{
  "n_layer": 8,
  "d_model": 320,
  "n_experts": 24,
  "experts_per_token": 2,
  "d_expert": 112,
  "d_shared_expert": 0,
  "activation": "geglu",
  "moe_layers": [1, 2, 3, 4, 5, 6, 7],
  "router_score": "softmax",
  "normalize_top_k": false,
  "routed_scale": 1.0,
  "balance_loss": 0.0045,
  "balance_bias": false,
  "router_logit_norm": 1.5,
  "init_std_router": 0.00827,
  "lr_router": 0.000873,
  "n_head": 10,
  "n_kv_head": 10,
  "head_dim": 32,
  "vocab_size": 8192,
  "norm": "rmsnorm",
  "norm_place": "pre",
  "norm_eps": 1e-06,
  "positions": "rope",
  "rope_base": 10000.0,
  "rope_fraction": 1.0,
  "qk_norm": true,
  "attn_scale": 0.19,
  "tie_embeddings": true,
  "parallel_block": false,
  "init": "uniform",
  "init_std_qkv": 0.0434,
  "init_std_o": 0.0109,
  "init_std_up": 0.0434,
  "init_std_down": 0.00858,
  "optimizer": "soap_variant",
  "lr": 0.00388,
  "beta1": 0.95,
  "beta2": 0.99,
  "weight_decay": 0.0,
  "lr_head": 0.005,
  "warmup_steps": 50,
  "schedule": "wsd",
  "decay_fraction": 0.252,
  "decay_shape": "linear",
  "final_lr_fraction": 0.1,
  "batch_tokens": 65536,
  "seq_len": 512,
  "doc_mask": false,
  "train_tokens": 320900000,
  "steps": 4897,
  "dataset": "wikipedia_en"
}
Below are experts of layer 2 (counted from 0) of a mixture-of-experts language model. Rows are named router (the router's row for the expert) and show model dimensions 240-319. Each number is 200 + 40 x the weight over its row's rms, rounded and kept within 0 to 999.
Before each expert's rows: a language model's description of what the expert responds to. This comes from a sample of Wikipedia text that the model never trained on.

# expert 17
Description: Units and capitalized name starts. Unit abbreviations after numbers, such as m, mi, ft, v. in case names, plus month names and initial capital pieces of foreign names.
router,205,261,86,163,194,217,179,227,218,171,213,143,231,109,147,227,231,183,211,221,193,244,179,186,221,197,173,187,226,222,221,129,231,279,167,189,198,207,161,201,144,191,214,162,182,191,282,199,190,194,181,176,221,171,202,133,114,193,202,248,231,201,156,236,155,145,219,221,251,136,203,204,238,204,220,206,173,109,215,180

# expert 22
Description: Space before numbers, prefixes. Standalone spaces before dates and numbers after months or was, plus word-start prefixes re, dis, un, pre, and pronouns his, her, their.
router,281,164,181,279,179,136,230,191,203,182,208,208,124,202,143,168,209,238,236,222,148,169,159,179,249,136,273,101,261,178,156,242,206,225,196,195,183,213,190,151,157,174,185,168,200,231,211,157,199,195,185,192,186,211,247,239,230,289,202,136,204,176,214,144,288,201,216,198,241,300,123,231,140,246,216,242,185,184,176,188

# expert 18
Description: Prefixes and apostrophes. Apostrophes before possessive s and prefix or inner pieces such as con, per, ven, off, out, e.g. Hy-per-fine, inter-ven-e.
router,166,158,179,257,185,139,148,220,261,206,210,263,162,240,119,130,190,198,209,152,146,196,154,192,212,195,170,189,241,225,137,243,145,193,239,201,225,157,117,187,159,206,254,213,219,225,115,190,210,216,215,154,269,212,200,289,171,205,153,163,158,215,113,164,175,171,175,231,225,187,140,236,217,190,183,182,234,136,213,232

# expert 21
Description: Subject pronouns. Personal pronouns at the start of clauses, such as he, she, it, they, him, often after a period or comma.
router,205,264,122,143,149,204,171,197,217,146,202,121,288,112,159,243,291,179,229,175,169,206,167,149,192,227,189,184,219,215,200,196,160,252,178,157,225,229,171,114,213,227,237,163,176,163,197,144,220,105,242,195,222,177,217,144,155,217,238,297,213,213,168,266,186,138,230,217,299,147,194,181,232,163,229,200,221,190,229,213

# expert 1
Description: Word-final plural s. Word-final suffix pieces, mostly plural or name-ending s, es, ers, ts, inside words and names, such as Win-s, chrysopras-es, Vilk-s.
router,228,239,224,245,136,231,213,116,199,194,201,216,198,157,298,206,238,165,167,247,178,184,238,165,170,218,178,222,224,215,183,180,279,133,192,189,210,179,208,206,199,196,192,246,170,285,214,181,191,143,222,216,213,174,183,150,189,209,258,172,155,189,223,229,266,270,199,198,157,171,211,195,193,183,147,168,241,132,279,215

# expert 9
Description: Sports and institution nouns. Head nouns after the or his, especially sports and career words, such as season, team, film, University, career, field goal, pitched.
router,147,219,181,231,210,263,183,158,240,162,192,253,169,178,205,160,163,214,117,133,184,165,122,248,231,203,229,150,155,224,228,206,202,177,266,231,80,225,249,206,234,176,206,194,214,199,161,205,256,224,229,264,199,220,207,188,187,193,207,239,207,228,129,215,271,194,139,188,279,187,207,233,227,273,203,97,229,233,224,216

# expert 23
Description: Sentence-ending periods. Sentence-final periods and closing punctuation like ). or ." before line breaks, plus abbreviation dots as in St. and no.
router,205,202,193,119,228,242,213,248,165,200,199,142,170,185,169,204,269,203,147,126,189,169,201,150,107,200,271,252,197,179,249,131,209,207,208,176,225,242,224,223,185,192,139,220,130,253,263,173,227,246,256,179,183,209,203,173,137,176,276,207,185,131,182,259,165,133,269,198,193,190,306,152,221,200,197,163,168,257,212,193

# expert 19
Description: Conjunctions and separators. Connecting punctuation and conjunctions between items, such as and, but, or, commas, colons after infobox field names like Phylum:, and table pipes.
router,224,195,244,163,187,304,195,183,172,205,248,226,298,213,220,230,122,233,189,252,265,191,256,151,219,209,201,258,224,182,272,143,142,144,184,248,237,151,187,178,238,224,149,225,177,140,197,297,213,196,192,265,198,199,182,210,224,192,205,187,263,190,271,204,181,242,205,232,211,210,277,166,141,155,257,263,187,245,206,200

# expert 2
Description: Word-final suffixes. Suffix pieces ending a word, such as -ed, -ing, -ly, -ation, -ated, in prose and in names like Whis-per-s.
router,118,232,229,261,262,191,172,108,215,201,181,242,228,224,203,197,219,173,219,231,166,94,183,226,182,173,150,279,57,232,178,279,211,161,165,176,153,195,214,206,249,194,251,196,204,161,203,223,257,141,193,192,199,197,188,238,194,211,216,140,174,216,222,250,183,222,195,254,100,170,166,217,168,191,157,186,255,167,260,227

# expert 10
Description: Prepositions after nouns/verbs. Prepositions following a noun or verb in prose, mostly in, as, by, on, at, with, such as "in 2008", "invited by".
router,190,160,226,220,214,212,227,240,197,210,234,206,155,174,174,246,117,217,239,237,227,227,186,210,268,202,185,161,204,235,266,244,167,179,236,270,171,217,232,249,229,233,198,131,222,191,180,176,140,221,231,195,235,141,185,227,212,249,158,189,277,220,211,180,169,211,138,181,170,235,264,208,132,223,244,270,276,223,178,195

# expert 0
Description: Space before numbers/brackets. Standalone spaces and opening brackets before numbers, mostly table cells and unit conversions, such as (1.3 ha, (172 lb, | 39.
router,240,164,201,161,193,154,246,227,117,159,203,238,129,222,208,175,241,227,202,256,246,234,239,285,116,183,198,160,186,182,228,164,280,199,121,181,239,237,182,176,177,203,181,182,190,240,219,173,215,188,199,147,195,179,165,167,270,184,228,177,203,134,164,209,199,169,269,206,207,221,176,196,166,199,223,214,240,123,210,187

# expert 8
Description: Digits. Single digits in years, scores, populations, phone numbers and table figures, like 1932, 28–6–2, 5,619.
router,255,139,185,157,197,227,144,195,126,222,218,150,164,189,294,156,227,223,197,187,196,251,288,188,208,214,234,176,227,168,261,165,231,298,148,199,151,152,150,223,173,178,151,253,164,240,165,213,263,217,164,192,158,219,165,179,195,162,193,263,205,192,261,203,202,159,244,209,140,216,213,175,174,255,229,125,193,222,197,214

# expert 6
Description: Early word fragments. Consonant-heavy pieces at the start or middle of a split word, such as th in thrombosis, na in tornado, h in monohull.
router,201,210,190,256,231,171,166,166,246,238,193,201,234,248,265,236,234,203,127,214,187,211,201,215,173,142,143,178,222,183,197,200,149,163,217,144,252,163,146,163,176,196,215,228,228,244,120,173,227,120,162,224,181,265,191,160,208,187,151,216,247,198,204,281,190,286,264,227,161,206,205,178,173,161,222,171,197,144,169,217

# expert 4
Description: Articles and possessive s. Determiners such as the, a, an, his, its, their, plus possessive s after an apostrophe and stray name-final letters like Owen's n.
router,204,183,214,165,211,171,282,242,240,261,157,152,221,206,181,114,215,277,250,187,205,199,202,241,287,150,247,144,277,199,179,246,150,131,161,158,228,203,310,143,159,240,198,171,212,169,193,212,191,182,208,168,237,270,191,232,204,158,228,223,140,120,179,174,185,171,170,183,218,216,189,217,161,216,156,273,144,294,228,188

# expert 5
Description: Mid-word syllable pieces. Short syllable pieces at the start or middle of words and names, such as une-quivocally, Air-a-mo, Ter-ri-tories, N-in-tendo.
router,287,194,179,210,227,150,214,224,181,172,221,152,252,212,281,156,229,189,191,197,243,186,234,175,173,194,183,165,265,197,167,177,199,204,186,199,225,177,177,217,197,238,201,216,230,232,162,136,241,273,227,214,206,240,166,154,237,159,148,224,171,252,216,178,194,145,186,219,160,182,198,221,145,207,279,214,166,248,77,149

# expert 3
Description: Ordinals and table pipes. Pipes between table cells, ordinal suffixes after digits such as 19th, 42nd, 3rd, plus colons, en dashes and unit symbols like cm, °.
router,127,248,225,201,209,203,200,244,186,172,252,238,249,166,224,232,210,124,233,187,200,254,253,161,213,302,223,183,190,225,242,222,195,227,257,215,302,215,234,190,161,189,209,194,164,159,214,210,162,203,238,204,159,257,185,153,193,243,223,237,221,216,248,244,192,221,171,147,280,212,205,164,188,204,209,206,135,209,185,157

# expert 7
Description: Common adjectives and adverbs. Frequent adjectives, adverbs and quantifiers after the or a, such as as well as, the way, new, all, most, otherwise.
router,173,174,169,197,229,177,187,249,266,218,109,191,181,218,158,234,216,179,242,178,216,210,113,203,215,154,167,185,212,216,137,229,166,289,280,210,191,207,150,220,158,213,236,173,179,161,183,168,149,296,204,195,244,100,162,205,146,156,164,229,225,278,178,166,230,141,160,222,240,143,197,198,148,241,140,157,190,229,168,204

# expert 11
Description: Line breaks and headings. Line breaks ending table rows, headings and list items, plus section-heading == marks and list keys like Years, Area.
router,181,208,223,229,191,209,257,211,143,178,188,234,233,157,166,250,249,224,200,252,164,217,106,164,246,140,240,194,136,192,110,242,203,144,137,126,161,238,213,238,153,202,159,158,220,133,208,185,154,174,232,168,71,176,316,153,211,157,213,85,206,244,146,106,209,171,176,200,233,212,160,198,246,170,143,163,119,187,225,218

# expert 14
Description: Proper-name pieces. Middle and end pieces of place, club and personal names, like -ley, -ton, -ville, -ford, Ham-mar-by, Bus-to Arsizio.
router,135,203,236,196,170,247,230,183,247,213,192,248,140,228,210,210,151,164,169,186,132,173,224,262,114,250,186,257,160,209,166,247,274,288,231,246,250,280,196,210,214,159,204,241,262,203,248,219,170,168,128,218,213,240,218,318,267,228,223,157,123,196,220,160,173,271,206,211,168,259,145,218,264,179,146,152,203,158,189,255

# expert 12
Description: Verbs, to and of. Infinitive to, of, and auxiliary or main verbs after a subject, such as was, had, been, served, "failed to score".
router,156,236,227,220,211,169,232,207,226,186,203,219,238,206,180,230,111,216,209,156,210,219,251,203,218,252,157,236,207,241,187,213,173,196,207,262,161,215,246,213,180,243,214,182,237,210,268,193,159,200,208,242,243,147,199,208,198,226,221,257,135,271,140,175,187,199,150,218,225,166,241,214,235,242,159,232,256,229,163,229

# expert 13
Description: Digits in numbers. Individual digits inside years, coordinates, dates and table figures, such as 189-6, 42°27′0-0″, 201-6.
router,199,208,265,159,220,250,134,209,125,169,214,193,192,226,210,225,180,169,203,190,232,235,216,264,141,278,173,245,132,116,221,164,161,232,188,187,160,251,227,166,247,172,129,227,245,191,222,277,224,241,141,164,133,235,162,202,189,234,200,187,197,122,259,220,158,206,251,150,122,202,237,149,245,194,194,138,152,161,227,162

# expert 15
Description: Spelled-out small numbers. Spelled-out number words such as five, ten, eleven, leading digits of numbers, and absolute-value bars in math formulas.
router,215,268,157,125,264,193,184,245,217,166,195,142,220,123,100,225,272,225,235,233,185,211,186,198,184,231,264,214,220,230,215,149,217,263,186,172,204,213,151,215,149,196,234,141,164,115,236,161,174,185,221,234,210,152,200,138,134,201,205,260,260,202,162,242,172,130,203,191,240,145,211,204,296,211,197,195,215,118,223,170

# expert 16
Description: Commas and closing punctuation. Commas, closing parentheses and table bars ending a phrase, often between place names or dates, like "Mayagüez, Puerto Rico", "June 30, 2026".
router,146,256,120,165,198,231,183,177,240,167,180,118,217,199,176,212,111,90,153,223,169,155,219,204,171,240,233,255,136,202,229,133,225,148,233,147,129,205,238,179,199,207,260,212,212,178,260,199,158,131,257,187,205,211,249,166,191,154,214,236,240,146,273,172,176,198,200,199,147,170,198,169,299,192,211,205,155,206,250,219